python train.py --experts_per_token=3 --d_shared_expert=0 --init_std_o=0.0 --dataset="wikipedia_en"
Below are experts of layer 4 (counted from 0) of a mixture-of-experts language model. Rows are named router (the router's row for the expert), up (a neuron's input weights, with its number) and show model dimensions 0-223. Each number is 128 + 32 x the weight over its row's rms, rounded and kept within 0 to 255. Numbers have three digits each.
After each expert's rows: a language model's description of what the expert responds to. This comes from a sample of Wikipedia text that the model never trained on.

# expert 15
router:136132110198149111138130142124087144075086093166117146195138164067064132092129170140128142062128130119117126169175166117071173157162112171140048168101127100104123188145134110133158097160108150125070160127126116170125145142155088141159131157165074139112131129114138135137081080127129108114156117095091123114124111169124162085136102111135082132124168128146187175139093142155182201117146088184149196107149156107106142103138145143132179181085116170106130155050153129117091182090124108112142162149087138086134143086170084153083121097092158102131166153060147101091089159177101150131102123187118145085099170082140094119110183129061088124041107152156084147136151095101120139144149
up9:243112101083159126077127165081142183125134087157160152114077120133176159115153135112016084124117173157133155133134145131110124107145155167126132086170137056157150145107092131137183133140168099153067154137117074056129121161082093102158153077102125101056175141118125143169103087116158086128089139123133064122099133146199113126136105130125106127134140134164130091237130180088121126079111165132154117110182143088155151119125122152125132105127170169158118115149113142138181145132140142085123138155131115120121140153141060107121081167118130112132119113120090142131097115156103205166076135103085143131140127133148061078109137142124167204141199117137147091176121090141112141142159
Prepositions, pronouns and merged phrases in biographies, such as with his, for her, and his, at the, under the.

# expert 26
router:173144129165164128127128113069126174126086092181117156174065188090130147134169128128101130163118155128131101171139139129132138125126121135163078153115110139089100164167159175145125086136096106136084159149058112133148188159150142091115159081129125141083139109139204131163147113135072119138136104120142133115156110093123178069123067137169097096099158109147194182134085171169152154078116080091156148123173170100153168121124163161098148160140111182088099122069132175146051122112123113045167101133109128063134146128094104079091126135091186113101123226120121114097111186168094169173083180186110170117126125141117079086107136162131129122095103105116118133078140092107126180129113
up0:163089142091186097119101112114076121078156134107149187128099113122142174101118098135063139118146150132156181128133149120159123107068109121134122116168155124163090189104156120093160119159114147123179113100148077116118093164145070089138137131106115058114135154134119117085134103134114127146110064175111113141180152122165116198143064125110114158104154166145109157154193183110158162101137119110119140130152128115138108162145137074115118149086118131143092151136118153134144158084167084099067093141130153109165135105175132155134160161103142073081142120122121091105143088167061145165105115236066136141100106139135103105063139162051062146143074142194103079106204154170101146159203
Adverbs and -ly endings after was, is or has, such as also, only, still, not, additionally, plus "to be" and "has been".

# expert 2
router:169141117150107126145110109091131134134129123141101159144074191086086156113134172159139154135164169114129125158167099139091176189155068152137136140057124103056116157176139165152148102095076127135088174112080139166145151111159092136126151152195096174115102169120119116176118120122076119081183169118136128096136134133132151086139055165129067101119145119147158171125103160136183158096135121099123149100149160100139181072126102160090180135125114127098141172114158153099061169101081140116177104156081099060126150158126106139053121112092187049114156207064141127094108166171095170159095171157145159096114131124105104114100164138086115131059064135144100155109134130122115169135118
up0:182124141155111131137127123116143162098101156137093195199147143102084119147132116056125094155093130122069128132124117144137172124117131135133100162111100143121132119184127137138162130144168181174061105161080120122095116158143132136093162052083074117108137128102141112203083142117148164124122086150120072109104077190154130169179147132084118065119172079161120076137130082161129162127119074199119142158091161080116073148165182181136087086097095154152097079181132133065145093111118153107144087102117189136134132117138109109136123166091196151157135108168111165140148179080085146183140152149111187131121110163133134146180148124128119149056135144084142062143117132104103187128174
Past-tense action verbs after a person or team subject in sports and career biographies, such as played, began, signed.

# expert 57
router:184145114123131122107111113070132173131100117211098148195105138101137164098137138149105152132136183126139098179086149129100184121133146172188131133139142138105111147150130173163154092193090123127107174099089101143115180140099106088118150123110096136076088110150182140209076139128089114107183147076159111103075120134136139085110070164148089134081163111154169149150102121110147142084114132140142102116211146074143184108155140153102103162119143169086089116096152151147102160118144073158144125155126122077169134153103051136076124147139170101132156173092132109092096169180120175181108187186086156088096112134083093095121119156115126109100062160121112174087133094167098195130141
up0:174123167148134111126120119105113132086070115095136188111153199134155160127138171102102068112070189143121119137167134123141080177099153082178111180108098102147094134120116054182133083137111113123060136145118109106151108139179117085077102101131098128068118087137177120118130113098127164099125149164131110148066146125129132185123132136150118105109126038147177152132090106079143157100121146126130120163165151074141167182169186138110125167111178127139083118179081150146146119144157050127148114118146115220169122135124083120139134150083140091110133145218145151146060085122120209149076172124113092085083119069140093108103136129159144160115122136134174136116114130159133140140194
Subject and object pronouns and present-tense verb endings in plot summaries and reported clauses, such as they, him, sees, lets, declines.

# expert 35
router:167171111141149082133120138121035156105081112162090149220114166089081122115147193148068172131137143084120080160162203163171096167142143145162065135080129093134119174149079173139166104180100092135125144126130077149124142127186099122124148095114075089150114079144140166138115110097109093090174125113116105100108136151126161094176114112107107096107134115149171157154092113173155136085098078154110152112171169123183152111145135114042153154075121150089109119103178114134113155109195071087142137152169127107175173064141082115105117105106149115129172167105131103120077188147096167164088130176128157128084104069152111109088132139135095120113145122156080153168146108108109138142152
up0:128137103119196124136094140053123164119130087188092165155140114096116137088117147160142131114127137139130157192137134142122107080120103164155164164105079146118133147094142136122119148117113113109084165141067057130131125138158160170134123066116039111130078119114178111130095111139102086109141154024093094105088159136145122108161090156197110134141147084140123126163110154102156167087089164157135184141163141137130142075169088132139187128092139134138136189132208133136150152137104129071125148119142175055089109112114140117126155148125203094128098144149099093121113136111103189169112104159180135074129108119065124128073097139138104124029164110166157178154121151162151210104116
Articles and short function phrases that open sentences or noun phrases in prose, such as The, a, is a, ", the", As a.

# expert 50
router:141109064107134089149123136130076137125138082127121188120096119119107132106145162149097164093165176095093017161135135133129107187148105140155109162125140146082127169163078152135161085130085085187096181120153085208167133116144086086142152114166124097129131125133133189186112138096088124067147123123133133155141132106149154129129116109141104152094166174161125098115149102161148139102137115117135172080171150126163099143159158184158139090112115112124102199131135084108119145078145126160142131220135103137173131140138126119086106091088188085096139079101152067070138182127131159096078132163062133094088119073116091122079117188139110053139090156126140153093126128154104152212132
up0:123115105096156046158127159117126181114129064153142190136119113156119124118173113107139092092164144110137019138147124064161139193146203113204141159155135111085163115141132108193089115155148127134130089089181148154142129129131158072122112131199096076154147142153136128162138105091127116086135082148178145129073191113188186106140141141109167113135094129152117111113121200130112101103097161109111141100087110095163127161156128073142178095163111096121022105092137113111115092104107095132110123150125099140137108101079069055165111157082193138076158164087143099125102124133092152132084110112139120117095112145101119138123145145087128127129111127118163175115140157139197172116174
Digits and numbers in football statistics, such as goal minutes after scorer names (65', 43'), appearance and goal table cells, and other counts.